config.toml
n_layer = 12
d_model = 256
n_experts = 128
experts_per_token = 8
d_expert = 32
d_shared_expert = 128
activation = "squared_relu"
moe_layers = [0, 1, 2, 3, 4, 5, 6, 7, 8, 9, 10, 11]
router_score = "sigmoid"
normalize_top_k = false
routed_scale = 0.25
balance_loss = 0.00148
balance_bias = true
shared_expert_gate = true
init_std_router = 0.00662
lr_router = 0.00108
vocab_size = 8192
norm = "rmsnorm"
norm_eps = 1e-07
tie_embeddings = "early"
optimizer = "soap_variant"
lr = 0.00482
beta1 = 0.95
beta2 = 0.99
batch_tokens = [32768, 65536, 131072]
seq_len = 2048
train_tokens = 558300000
steps = 8907
dataset = "wikipedia_en"
Below are experts of layer 7 (counted from 0) of a mixture-of-experts language model. Rows are named router (the router's row for the expert), up (a neuron's input weights, with its number) and show model dimensions 0-255. Each number is 128 + 24 x the weight over its row's rms, rounded and kept within 0 to 255. Numbers have three digits each.
After each expert's rows: a language model's description of what the expert responds to. This comes from a sample of Wikipedia text that the model never trained on.

# expert 5
router:069112146153127144061108121122136185132134115136158130082133107160123111097160134111092096150104139111134116135135143185107118138123102114149132170152052120144101130149126155096126136148162104122089130134113114156150100109121184079092164111146163131105137168129113136123117135105142104101121161063142099106150123142152104134125134130165132119193135105150126173122129116128121136111111111084146138110155121140121111123118176143153192084152142156146120121138123118136139139104127095159113121147150154118064127119142126147129134126118105117158116125144140117110179147118113099120167129125173086132135108159131159133167120139135069131085144129132129150101135139132122185118110103122099138152155148124125140134115129128135122115183159117141159179111127134108137155134128143
up3:128112113120152155148105157129105139123148134124115169112171131121152143101164143129107052122111151084112109082178102163090139084145133125158101110148089138121115123096153185098114118164140123119133124122132117137103102154155109085134121165119139134124155118118125144118136084156146103098179149146147127088121163153114066128107149175114120135141083112139122098130153114080130108144102142110111079103124141110165132131146085137120150085103125123119166115148116076153098135144119166174116148106189122143099116145160136115129113111103145128159120123137171163143124152130119163147127152113139099164138148155118114133118156155123136111151157151128105093099086130143097150110165110095162109114123134126102124089138088142143136161134116133149168164094136125104132142143127100
up4:111127117121104106076131096112142139118121122105164154087115121122128083137152124098113165138120129140136153139199115165120126175144113090138133144143108140109139107142094147154116161108149142128143127118106129131100109125167138129162122123140139147178128128138153158154117107088152130115092119086099121108131144117104116084114145135183129138145138085145110135145086109147131141103096128167153123119115122108124121132149144141157126127112138139135120183099128103106121110128089097138057134140163113080090187119156134126164117093144133114158135156083163100168123103103093132123153120116129145143084122123113105133093113190135155106100153111135121085154175146117138128133166138136143127110106072149144153080076120156092109103155148107160139150106137152124157160128151152
up5:133152141129140116147087111147127153102174105136158107123151084150175126100157151125122104118097125127123128135140134127169127117084127088140122162148148114102138126140149146117113139132096099135122150171127122159091138168126093138129121181118146133144124140155135117134113159197125174126156167102121094164165158152126148124119107136098130121136134097144122110148177151130143123122146166145143108135131102118133107156088124134112145147120153126120127173118149110117114195108129130122141111150123099122131124123096158103114113138157098128156117121161127169121151097130193121132074101159150117142125167131095151126171135098125076076155150116141106107148135125132099162158139150133143156128094170140063152130129142107100093147172124179122138094117179107121123136145175174
Description: Nouns after "the"

# expert 58
router:090106134135161133137096096132119152125146108152121164134122163131114114121124111155134085087119174179181140133111102111143127099143124106146151126082114158084180118132121122132134129153088115120093150087133133151098090106152140127131081127118140136119098154169132141110128224093148140137149108125146110113137125136146119146125146133152104151121139113147106128137093157078119134115099145126073110176163088145171109140142139157134124119131178137153086133126142136100150134132143091102156130151125114130104154081124170098118115121121181134136132083125112119112182101090130125141116113093162116170107144107152083156152102118162098156144148148153127125125128134145140109121139088117138134101107131073104114154149169137143134133146142188131134142156120113134094118107120118
up0:147151118095112146077104147094086147098151141178141139164124116067145153153136116148132094066129102153114157119105144125136160106131108121131175104105103139093080102133171149087140132168126180131135131191134170087120149116134086115148164104103131121149099150118112165069132164144125139125125140127127110115143113132116143120130105155155119131081145103165032142156105129115110132111143118136125100146111130150152099129133119104126120111162103150114147162115105146109103184157135102074129130123154095137116131138158122112103126145115121113148140113118120095120134139118141174081099141108128119135089104120140130133151091166099124129117154104111117142099132149154174133117137094154115127126130142149106134159116125096102122111114123119167120134121124152133104165152161167
up1:111123154150106119126077151119134120141142154117119177126164126058114067124120133129135103089108129119108146145135121128109133154131157102124098053110060124123122095153162130124109116105154129119139144110107137124082118122155125145140119104118179120136136144166166103169133156091085117088110117136147137132126163142087134145119109123150140111109077117135085092128096099111130089130156144148094101121092096157160109121090102135122129110125148172175182126135092118131159152152180128170102148085112133120138155139143171130105140142139145125071157091111113131155131078129125143102106119146123157122121144118170144124169109090133123120126147132156109149114136145125099107110161107123114146135092124141101131134143142136105144109148099158111125105106154147134143116164128076
up2:140097118136106133158145108085147184145110127152152075144134133129105109140111158085121137128098138104160127125123145152068111102140094179143118175101131099137099158090106120140164151116154134142102132152108139131089142140139131121106136133119107128120105119121131109136114110113104050128110140133115097161145134140121075100107154167103167130128109124144105113172133147100109134104176109156138116127139177108108130118158145111043154143156145119193116120164116134112105128148110134138125145158137100150112134112115073111115131164138085114148153092113109120099134142133090123147160105137134092157110114136092106102138152127147092114115140128159161078126144115110103127163188118132097138114112134126106145137101145103105109105187115139136137125167104139101141107112165130
Description: Sentence and section breaks

# expert 40
router:083108143138168108121091082137112196116126105132169151068124146130124110142129143133119126139107141144204123117133113154147128144139107141129132148123145116163171120122095179165148141146091127107112099099080120143116153139127162103141103113123171156118130111147102090105158122096119136120091149083149114073137115146135120136142150081153121105154138111129090133139105150121108150135146120128139133114160130103127108146106121130137131090140119152185152147178126101108140137131153099148108149097149089102109136100152142112107117151144143098151147106058120106149182122062112137122161128099140091157099131150130118150130130114119143094114145100153102115120153137093124143110159075121128128157105141114121151091135122123146179073133136147137142136156133147109157111159097123
up4:126109136132110133174114145142131129154122163139168154118086103172130122142139146142170141157114119094118099135119129140115147122106116135110123167105136136138095135138115116137103123185100101105125106158121135133152164114067140140138142124088124166146118118157153087126163125187110129131130141094102149105092098124128076135122153075129126124160137150117116176134098116120128132156121093129105169093137148125158101097107140166105123086131117132102116086142115132103106136123170169123191174116062086117157141139105099105143175107161117173127164146076124113117158155105116096149111142092157118133145099124137149146130127138130137112126098135139158141129117153071134137138135171151148113113122124130123114125132141167131172120134099169113161097159108100157087118095117103
up5:133125113110159138164112098125214149141114110148185139126074143152169125183104147101151122100143115161151161137147148137156171100127103094142123090119142111101161135117069150140115166165110149130164149133078129129104114148091136127140136134120118162146112120114135132148131110174138139116138095133094114098149144136142137146109137088183136135156107122079126128127117099107147154182123128114155135097160132112152115138127133082111144128115110130180140142123093151133125170160122143122145132116097085139097123103122127125129164138152111072106118119121144140136149096077121140116132119148111160104140117164073107124149122087149154107083098138119132118136111145135083133112132091119112167105098107110166124120087114117109123122148116114129138138104120177119099141186128107
up6:084140105161129128120144132114101121110157120114137159101096122157136104136128125136162111131101129120158105122131163113164089127142127129098162132112166094137103085117110132154136122093093119127128160070120161138112127162096138152140091106139171119136138100115103144146189158120141161100118149113128109130150141131115093169108131110152085119136133142124117102133078199187119181158155105125147086146112134124117107107142075121122174098138123102119150120140153153168097119115096129140101130135138157102126131102129133126072107142148168088138112112097090113137161183137127151101128101134092115106134140104133131110078153143138197122145133119125131160117126085100114134083116100164165137137139121150085122129180132126132114127092089148133101115105134114126130120159105116
Description: Common head nouns

# expert 48
router:128146135128123124093088082151109135115116154135149166108126123126147123158126110110124127100096131180137125151103093103132094097158105123131128180123134140140114110110119116095106125114116133154096086131116128114147114134162100116112136138160094140095097115156113136104163170124092153148106097096087088122143075126129114101143128096111114132155106126134158143086117144104115123135182115083085142121128164129139125151111144144136114121148124132125110141097116111151160150104105125158152134100116125136106121104142135165119121162121090102132117104064094100093130116150113098112165135110183145184112180123129150159126108114104087128139120095121148118089175145136155143080160119136151100158140179082141109133162170179125151129154138135143109159136162152112145114194125121
up1:130118108125159161095102159167136128107123098172128167134133074129146170141141124149127205133139130183161136149149137102096153142159140085108126146132126130140123139117091110120098133147133131081126128141109154085183144169169083126086119144153123168119126135161161132110119129154095115096113108107109118141135110082130134128087099097148164136104173135111115139127109100103103157131132117111104120154144107159081117120144086172119143129113135132133148144108166132162142185098082128126150097112163157156130112139135140128120106102123108106107115127163139093104147078137138158123128127095196146157176111161143112110094125091155121177104126150119147122073126123139123188112123136106134125131109142142127149131157094127123148101138142122136107130133135142140154109132124152
up2:117101140157117100081117126118153093105111131127140182135134165138123125130106124125106148115109186132117079122107143116162092096106119142141119122150182132107126135141125153101132148133128118110105098166100140122138103152133088070115143111081124114135145180135121125130116174141097132129141131133123140118142110095121135124143120142122170106121105171108153134122111127077133114145156156076107175156150112124114178117144135143064129136131097125166152096105103139190114118137094168142119158135145122128113134121183160143078149113169144087155143120094145130131108121080165122114140134118168133136145139075114143153135107119108097176109111098128155115088108135097125135131128142100118121124140179113069127129144115135172140129136127119138107153108118155167151136117136061
up3:110144148126137120112117165104111128109154174156083129133109080158127089121125075129136149120140129142099100148121131098110163142151089139106134191130136081115112127109104138156120149133086158142141129117150114117124101101154081115123172152153114216101123139138153088145143127136108125124096140125143151118149129132162141121093116133118086147178104160158105120128111115136144099148102128102161108097122123181114087120099137148115120116135139183154136087130146156143121166142154127141135087109123162150148118107104134101142134137111146099073111130086129094131167145109135132154103167154164111181135166109157083146113141135146121120100127086163123146163154111140161126149157108141129145171124105103109139146144121142144159132153139134149099142116126082124134143175130157
Description: Separators before dates

# expert 39
router:096113129130118136167097135145099167121126163122152148109132137129113141167137171134167099088106068146172143144096160094155121154134093127133107121166108137084116121165117185095119169107111105130133137102138103138163152186101142097104126081127109126124099141112147097122141124183156131119094132083180131145158120161105118118138143107149108132165131119107133101142109167140136115070119152071135125103122125131091120161109135151144138145152122152144118203112102132131108133137132122132137121084092110127109105124106115117131140162128106086140137128126088098115177117110136155140167170102125121152132133158117107134123098144113096105071160135141133134129175167135155131138138111146136102128111150084135126117118106115167088145123134138121091157116169108139107118146108110
up1:120141144141120144127096151143120144121121089145113097132126102123151130148139105162085121185130147142091135151083153069115115085161145175114129108111146108144115125107139109097127136105125117112115133165085085180075114145126132112152113100134127116134095114090133095144141123156159133117091162156141164120159115087184076133149079100132146135126090156093096123165146150113141099081100121149115133141157093109076126128149169147152127158101138157122074146125144091118136104085108140090086102098098118090129144127098119099118136128124105122144145131123115144110153124128098123119105155102099153157135144133122146110103074142157139148111091126147128139151143151144151162122094111129149121095200155126137166113126124126105115124116114126130121117140140116163113131148093087
up2:117135121122072139104124141147115169106157133107121159160130127118109137077179140086143095113087121109170138091110153129139161130129115115079119165127135111156133128148120143130133124119121155133140144140149136168146160117141112097164099109131120098113108133162094106179126132119119114086150133140116145167113104196137124098150116148170136119172174169108143101133085167116108106123090105141100099121123104110115116140172151115152126135099107161123177160075114137133153119111138153121108119135136148128171122138111153157090122147099125167132139105114105134126186166154160147161150156167140106146147146148119150153131100138140113143102129094136155128110111149079156120143187111148147106127124125120175080137102154111118131120123127128159093180103145124132133171158145114
up3:139130130102140125138122149121126109135197168112129159121133082125125155116120119163137142129126174129128145088129109130114152137115119170138052135096094135112151102135084137112163146130122111103145150097122106148107134122113162144120117113097163103104141144180137135110094127101146146143106118113135144152139094081102110113118121149120118128092123063124161113119130145130161144142145126127116116108173166149121155117117166156151096151146120108192132133130129093176146125135115138122099122093111086150120150088097171113139141095111087158134108076125109120168123076129143136148176122087108074147106147129167113129150122131143126098116143101109130109134117163168161101113106104131131149105098148116133140115104108075145101087157070103136133133093126133127111090146106096
Description: Sports competition terms

# expert 56
router:130120132123121130137109125128060115083120107117163139119164160117112147146145120076138140134130120128152102089128095110130139150126081137138070129137117167139128116133125165152101127106082142090131199067123106154122130140131146118120142080156122157100122122142148125142118125178110118104104127102125124104149106166107093104132141091131150156166137139135108137093078178106108109121112125101083103112128101123127119144141172168145116122110109130128121178173127153167166140115133116131103110105092121116129112120159146154115109164117126121111123111103130075107170113133150093177173154140151098127101120136106165160165096152140120108144169173136118129147158153101144166127116122170134090124149160108123143079126103168111144123140149131145103167132122089103125128140137145
up0:079126116108101165142132110147106105118146107117102139161155133133141127111092117165131107132092132139127158110117147094092176091128104130098132115091129109153154158088096137121127131139106147103135120152088139103164086129153104169122094090130123158119171132106121105158157138142155138165128098117117150171095128110141090077123135121118124139134144096057088128144095133138112116183148135103121106105146123105108114122140178163152114129135107110124095137140115135171156123110148182136124083128121120130145133131157117150099093140147124126107141128112136088108147164157144109113130124100144140111096171104123108129154145169106133113153164109068123142175126103151111107147099095126112138164149068119099116133156155144147115152084177151128124128123155142088095147138124080
up1:116129114101109133117117113130144115121114101129153110103111136099146153137140133135169148155127142145163144138138149101071117150108103139147120084170113113119120100126181137131073148124128128124153143091096114119126108163126092141092124081134131101130124158084116131124143134141150142100129125115155151156125131112101081125130064115175179098128106115095150130135138111132115140120122164096101087102129155136125088104085100148122129131056161134123103157103077124129144117153144117142155078128098156160162182148152108152138105127125180099148155099132122116139117091144144144101195144108128135158098137142151095146126119165117129136153139121124095119089143109127124169094135132145138104124151125170112127134152070127101114173105104104152113174154144094151159119146117114
up2:086149145140133129153099171125131114114143158091091098127156118071121122126131102088129079111112143115129151056129109066095121095075128125164122128133134141123104159091151133121125103119056110145132115106106130138081146137136139141168092121141134161135143140126136084115128092115075148113128122127148119158133143127114172161137112134105144150143155144132067117124126109126105126118122118121128134149127157143138124100116139128153135128146122138161095153190119121163142123123111120120113099144117116178132131155131112144088116136130132134129089143143104135151148147113153155183139101126130111115109100167108154150139093156197124099104129119177111134121099174169082126159139099177125164137139150146144155127161152177133095119125110101133099159150159110103097128146132115
Description: Organization and award names

# expert 21
router:127107186149160112117092107132107131125146144147103159127122158176121104140089160145125107118098140155172137170115108124100107117135103157146098120149136134165146155144101105140123134157114102129120131148113127065129106142150149129139126097145140115047132108121078137092131148117071099098131111104148118157132130146120133103146129129142104153141133115117081104137128151126145141143159130126152098129106073105092126149134134145127130121167129142150147150158100176102154129124088102090142080123136183084083132151123132159148121144072137140136132120120117132124152138136093158099118113118168124145141174126149149180159139130155164143116163188137106130169112118154135155122097114133126132118131154141112136127068133128129180126125157148172152158167138127137151112085119112
up1:137107138125111156063140113137084106121119139119139144148132132126126093130131113108164132120137104144184136164131102122118102141097121112098130126157132146105207130147108107115113105163093137095147170106148109138143126093124092098132132104137133151087129109122099130119163162146085141122172141131116107154158141168122118126117122096137128162100154124123050128130154158130161096111108139109141100157090109141135151162114166143094156129156121107148150158156165092127123099101091116132110120120140144108124119117135149105161076120096127118163124121130121115105115135159103108110221112109084145148151100146143154158162168130147161134119143143133122157128144126161114164161123111117123129122138164125070102119126144110125146159116127163107119189136139157091130082142124126
up2:115099107141104155121120115144123187152131145152098137123112159135123121130121160174133118088132102164115170118123152131133125118157117135119136086111126113160141127167180131115148122133133126142129119118108097088142105111105128125125138121139147132116130103132099111091130127117106123131148102102096092203128085155115129124129158161142093186106107079094063163137111160103151145178168099180134075146115111117131163160144075157141146124135147130130151093112121156130124185160133103129135121087124157118140108150150132103173129103131125109132137123174116123133115130135138126161135124128110132153126127094141176128140127104152151142124109159143145120139138163121115131110118143127150142137145164138117169079077187145130181128124111116128140124137094166151109073127180091
up3:139126104129162135178101140109116135143119135087128089112117171145112127138153151100114112130054174110107183135104164174134127110128122148102118170138131089131125119131120109144109159131145103112108112131157138116169128177124135115147153113130146142137142144107142148095116145113098100138111152128133110132130152154132127137144133109112149150140085169108160109139126151149149149124113134150132127141178113128111121111133139176124104139127148175117104118152146080114139154143185094106088144137135186077143139148133144122131101114081119113079123129100112135145146081093122130128141080142177111131173133144134161133133098063112147135141142169147134140074111108145151148117117115126160105150122138155172148140101183178143168142149149090140099164141158123146112145127129085
Description: Copulas and auxiliaries

# expert 31
router:123155160141136143102097078145111144116131183120138170111123103170093142205143079146109137116129135155137142124119098116130113133146104140134163133117133165144130132127152124116129125113104125156123104136134130091127143118130134109086135129193131127101149129135114129033164169125115138141127102073138097125177116144118105106167138135141115086139083119123144134151104136111100110110130131120089132092109153130129110138081151138167122132153126175139089160092104128137108140150141101124158117135127147142105123097144095182125175107128125113110117113075113125116146156136101148126138130097157147146119196112142141134147124090092118128112121121129100117130147148111134155085107107093127088134138161115128142111120159126117147111158113132123133132186145134055132125188126119
up1:135106168111151136113136093139058128156134148129134149105136141142128121165148156158079099159097159144159122137131106157085185120147136106126138136066154141146096143119102192093124112123121142152091086132113151149135134137114099126106103134115093151121119128091096089118129124079103136137127137107137083166158139121126059126107125104160131145135141131095169093133149097136137094148176099135114143178148126129132102154093112152167119143182139123109153111120117132150111138151126149141167068141174137124117111123142098144128093135164099099120147114149130139112131117164158127120114113129136156110128095113119169149103128120108154141121111110138130147140125102108149122105110110142121111126130124119183121132128150170103142080135074170162127143144102116127171112165155115
up2:114127119120117123140118122147139096108096090112099155150125115153098127147107128087140156112112165143176123143103121120138142118106152121152123088128103107144178100102130132122168109134136164054079131149125095116123114116108118092123116111142195132129137124123163093129092150142117126097136125113104132101112119136157134149141116136132122119074144174118152118165110099106133186123141126138112180084144165168158146093146140163120129130116118181112154149080123117141121150143150110125119101103101133117104157112125139108103138113111110108142127143190075102098059137128139137157105117093139124137150168140120136178129127109171106158112078161124124105143127132109135087138139138112102076142130129188119141128093090100117109155081152123129143130096165121134152115133111132
up3:118154130152127129121084105135155108105132151146115128178115080157101179106096127141122103113124099118133082125117115150077117146163141152150147136149141162129126142082114050090121139101144160176176111148103091124104132107152103112140107146154130143128120145117109086130113130123155093141150124152142103168138101130111102074127113091139128099150141121119105154120155143090145129125146133080094170108141152071143144136135136129116156097099130104107122099103116122129136153131138143132112158152118156129129145183176145155129144147117111134129119185141103097152090112104111176130131125093147109147132152114120120128135129110135096101182152143124071134119132116123177127111145124120116137170127095133140149105088142104168164061132095127120142130163102105105142136091126134
Description: Spaces before numbers

# expert 32
router:114133138119165140128103110126111145145145121131154171127182134104153129171142106122127133143077120130163122125129184095155103124172115099110102142123155140123157133115152136099119156110115147147168168075098139089145128124164127119114104123132150120126106108150124137122112106147158123142090089103143135128150108164127112093152159133144095120173102146104154109096112162140126120122139124116163121113136140117086157156133113162123210152147102121149089169119101093143117136138157108139103144112131162066092121151100126106158106156116104136125139092108138150125150155154083112134138174112143133150129147106119093153113076152115096119063199127130152131123150166147155151122151127141138133122113161138123083139139155143125103100151109143124160189141125144115157122148130163
up0:131112091125148135104112107136151187146105157135128141097142131138153141179069153136093117140086111155115113127110166079114134143135137147103125136142118136085122131148147100122101133104118111151143157112109108113148101147159092083084170135126160120150146084120140134144112139147152087115130117104151158135124135121112121158120121133133116153149089136077150067121112128171098095147138125119188098163140183129088138147098113136156153136123108128135116149116096130132124168127154131098117075135152113092101132119118117139134116155148128162127087115100127161111140169140093114081118175164171144136131182086118081132127123113144171156107183080107168108117165136108150131125112153132126116124113141115121113136124156172097111134155135122139083158118130135128136149129098130
up1:175100127109119128097094130121136119123147192074161136101158163135176098125175122122126160114144137099126093147173128155146132100136132113130129136145132168121123107148138145135140145132139119080088130074145170113167111132145162131113142144126105120114107112093121151124132112079120179098147125159112090163185115149125100131128102142123165093149090143134125133110148124139098156103145117103177093115101120149145134168110155152134203136174147117139143106095118124133110151134144115142102181160134159129114127147096108113092144124119096137147171116127111134157169157131119103119107125124174163128098151111123139162124123153170144148107135110144119135079135139113129146107157125113106128114120142147141103129120129148048093126116090107116122164156102091120136118107118151
up2:126155139143135138103127097143129142174141155127143130060149117112142115123123095127129127147145124115155113119115186053126118116150080098124093152091083101079146104167119120119119123108091118134132104130131148124125093106191104126134104089136116133160104154109142139108139119140145120146074150132132123135128154115085123121133118147100119125146126143117116076139106151118092098148130083152131092116102134098147123132100107123151185158106127122155129130128112085138132135155145127126079138131142125125151099108153119140092131123130130106137148129107123081140135114151120124126125109107091134126091124097097104125062126151091116135069151136074158087090134129095120092133150135115199106112122111143157116175119126105111115158120116189118135078140147136110156079118122125
Description: Sports results vocabulary

# expert 12
router:097140121134139154139118129114089131108124127142159161142155150173154155134123127077124145105106109140122142134145171150117088132141108081124075107105142134103170117113134157167120137113130076110124115117121136109116113141097112087143091098115161135096133136123157125116143126117130127144081155100098079160135137151169082117122133149150144125119114071144116108135123141086113070093087148092128084108117072110086119126116121150170182150181132104142147123150123102119136109133083123154150123105065114110088116121103097121132151140132112111180165101120117095121147097147103138125182101122130101138145167179141120126153123103121149139121154134128144165137110135122156155108160119090118132128148162128117117133151114116123128137138123128116166109176153093099133092170143127
up2:122150106139141126111135129118100119128175133118126143127111137135144131098161157133149158122121141123122128124125137129160149142121081144121103116097132133059117140111102104149072120118153188122154151120153148135128110133087107123139157124098181147102098112085111101055106131109094126116119128149116056111129165117117091089145116077130125132128115130170134097113113153138125107120124125119119139157133173117121176143141073164089104111121152135083197121125153099173131153139086116127113143116140160133104106128089159083117125111117111130103125116161127104150113123111131168080142118130136122092118117114137152136113072133148165133163147086124135130141152103133108132126095118145152136124146157142105152099136071121104137120136153113106155132112112161120103134127070185
up3:145136135133117110112138175125140146137086165163183156137093122107119122151133126102116110109097144196167096142116110130092094110138143145096145122131142137116158118118127123149158162117136111119152126129098131127137135136081096156109117102128141145128143102171136141118149081151118125132095109130158115163115142169142094135099128161119143134146085147120097128096113152132137114137162086160165154075104117112120100129091112155119165166130117111094161124120150112085156090150152143179123154139061094122087123101131154109090144104142131155176147141110124142120148139134146132078167125120102094134128166137111136129124148102121128179166153129098128101094085124073160117130164092165147149112144132113131118101147178104162139147157152140111163157135141149128143117142141137
up4:123136136152122137135110138116097140126139125151133103100102121156148125138134150101135122095170133105099159137130196124180131126130125105146101136139169133134136168122194112101113185142133132131109132118103147133123177126126135127138124143123125124117117151139171162161112128139124149107131130065138113069128119127129126153152133126124118108156149170104145100122155070092051126124064086130121173119130130141130152148109139126133120121154137113146109143123139127128130135159117138145143154101111170127142098132131102108140119095137125118121125119136084096101132095112099099072143151102107146127101104115139156100121108111159134130163132152078120148163100155109095112143114096091125138127113110118182123127153038169126081176147129153124150138134155093091101151135094145
Description: Common English word pieces

# expert 43
router:066132113224146109116074105182127135102140171115127150123120138104114135160141132099148109126153093144176113119160118138127108129141093142143146153153103132125145124126134121144120145174144113112133149084073116087122137180132177122123133112150148160088128138132118131123153163092171122124114130108123131100119077135130094138170130120132144130159100095104146140127106123139105136153094120147101116129071149117152110180145161143136172113107107118159111132133111125149109138126109130130193139139094111127094139116118140162097116154103161121146070112100109127118146094084134168141126097124121079115061156121153151146135129131135092135138151142141128133117130127174128149074133101151133128130115142130118129096109147156137126111134144139123131157122167108126122080166125114
up4:150133057128194112084126111135162138102176138132133132149116132050146139089145155124132109109127156124145132135148128121135120145117141112137124154124157124132129161138134116139134151104123114163130148127132120117077102122131133145123151121116178132128145134145084119097115109148109103122116107133116150131133142155127134141119104142088175149141095084169056127138141099079151128137186119115106139087125114094127146153105098119132142126125134102140115105126074129144119109156117137119108112091097131145096108161083115179121140159095120146125113178162143102140090123109117104137141127126122083116072121094162146176112142147116101179136139099127118069156139131104117082109175102138110115130111128117122153126094110087128096154137114090128100107133091137086137105130113155
up5:129117154138117147123111078117161143148135121152110152122115141068137113146136117096160092156142135122128145118127134113101145122096109127169090180122144092110107182105148131103137140072077130093133102130122073139096102113111108117096104163109124158088132138132121094131135111140121146146120182112136090160072097106129150123183120158116116095136148072129143160127160151118120143133126128162085106084155110136124137169090091133094146073143131137129132135158112115095167115094119119145151107120120141147138144111129100134158144103177084108117111150125115125181150110149118128124121144136127090109104134141193129145131127141148179110115118139086154136106099149141102130127145137151117109128137128168130130106159120114113122129177154125087114107099122152118106077156102157
up6:159111078123176164138117136118130098110131124128067116167124129094128141112155143146135120146113156099140137100129128149169128121152105128081111104142126150156127084123129138087142146095120108144130066114131153104163125128102168131108115105123141080119150131133146128189115146152122140135113127157115102109082133132120124125135131133113132154155132104126174159132120154152152069098139124112088107111114116115107113078155157124157104137098127146140136112086134096117129128147106133129101131101119124116112134065096114141153127145107152115156147102120105104118058058147071124112115102118147084168103148126126109103135121137140118115147125158122084104145149152135114129090098122131111110121116134104108123113137084139179174132122143160063089111112107101111137184147127152
Description: Name-start word pieces

# expert 62
router:109186147141145103143106105092085131093152126107113217142161109162126136115100148142129108112165115146146195146105101164174127109138142130141074106162134131082152108105133195109162103162106127111152131106100193108132130111153132111133112127109141148133127151124149085134116149099142143162136135114171119127153119177142096123126140104137128129172122129120092138151139148117140108082158128110151128122085131128096106132139079143137158130178090130174133171112125114127105125152154105142131132127079146116115108146119108118141103137146126130114135113153118101121108097118160113100142129122173117147110142145092084151122132102132116113128170125134157160135132116139166152097171093109096107112118126119130115106131153130133097109145116156119141142145181122139148142117070138
up0:112171162161127118166116143139168113084121165107102154143098138110137117107125186101138136103134109148127088132165144124105163131125146133122128149177129124160134120134141112123161101160109142125134122176081139120152098119135152148093134110129139164127154139113110118154174122131194138160122149115160155127188103158137152129153142117117111122089090147164088126095131134091140112120109139087111153121091110145153132124168103166124126113140113127147091157116124106119103121109098149149155141141119152145137123162093179091140150106119115116137094156120111093179089078150129115164143137080195136108126134122156126116132166165111183130121154133105122107119135098129148142076122119120148125127143106142135152121162140139175093113119107149094093154110167113114155121140147118
up1:122158152146147126138112073159149131107163117150137132180081154141115163129124127130130144165150098129141167158099148181158157170121131176101111152118139110071100154143104169101094069159146137155115106096100103134122170115110141135144109111133148156175141121127101164113124116125155142143134109118134097131120125125138127095121118133115125119176089116144141133141158148074130109108130154116108153129108130137100101138081071131154102080147106113137150107154082110116145165162106114123146104117144107109135140161149127114118145117129122160084106145096125112153119135116140086121134107078132073158115134188122119112115153117144137146135175090124152127183135110126103105058125098136126104176107119112153108156126149103114130118156110120158133110130125126127131121121098138
up2:116117129113099167099147139136105140102134145159177135117117157084129135097126153120090095092096133116146106160101159129128147149090123105130124110131121139136117139084171149131155155146140124082127091110152154092063091149149104116148084165096098110136126114098109123152124137108142106133131113089153098098142114145132115147116157148127126135129145147098063080094124149096117131140162152152109113133104132102108118103096151095144137131157143146155107147156116139132121118189136174149085133133123115151102109135124086130141141102098148102145149101155161097133160153125165146132176084207137071189121132074137136093127146143139122101136131137130138138115134136145129145107106116161134125120139094120090131138154110125115134088138067134119144121149107115097126131151130130
Description: Kin and personal nouns

# expert 36
router:139133167160142138113107060126110148122126142139170199136124123140133117161143118141122162136125108123136136150112162132097091119120116162144140090110103143175140132128118121153132137130118134142115108142107142157146108133091119099114128129150177128117137147183125148089110150147093119143132116109128136115121125137099135122136153073142102182148116129092127174105103160102134118098179126063142162111111154133159124189128097145179105129140117131161120159109092139134137137102135123148156139116128128070116112129154123068159152146114109132159121105134180133107129105124094144158157156124156138178091149161107134144091137114144171174079118130111137127095115133114120111112131099126105154118124171139162129121082146157081138134130191153121142127113145117101113123130110155
up1:125136066160145133136182154114107105127151128134147185110112110088151143155125127115079169112067122129161141133077134096101095106139109139123098078102122122156161115119107160175108114154089118132170125103112127139095131158144132116140134084130128084122138122149114134065113129095079110123104132159081142154130143125125146097145131108160118117121115111089148135133102097121130109150095129140125144112077147144173138116122129179111126163124112093169119161128121149132157131131118121168124126120124091149139128129124149106092124138111123102125139126143105178120129123090103099111165139093164113142160169137074093128126154131134144140134143135145115107139120115112114170131065107138138082122152145124111145115108135103125152141131137130185163118089132145156082083121133121
up2:146115145143128133126077089154127124165131137123108136133146118117150118130126127166133078150152073134169129147159139119129150122156149130112114114105082145153124152128155142123127111098093107134104121134119137115178122142105153114109107138160127100126092122094123109100147118148143097124149126157139107103129111201152143150128157122139121151168135075141156133098179129064112113097125117079126149153109132119118121163119142133153169108097125113122132143105104080108155182127147136144121113118100154133112095133121096129125151111136129131126156140115139129145120115113106113141191141154161153118083114146176173152100158149184118070073179115118164131128119112136145138154140145106152091107150116144169144128170160130139073126154185123119117109121148102116134147148131089
up3:128141140139087121110110093097098187110105128114139160152148161105122123082109147125134162123116134110128170170142121129138122152109138134131122149125140119138123127126118127173147113130107136142135176138114154172134088117116157142142082154130173127097160137112124148138115154140143132120123099159099155167182171098077118148127163152167092119149115145105126089109123174095134111148130164126129115133090152144107169163082090131093128158114102121116109117102126172136113130098105150122121106129109139127071132106078153097136125143098143122132088112134128176069140157125136145145108133099110138131107121158133122113118096130124096157144164129133123135072155109137141147162143098179126132122162204099174151118144127123146109115091133085147132111113129108108086159133151140
Description: Table numbers and dashes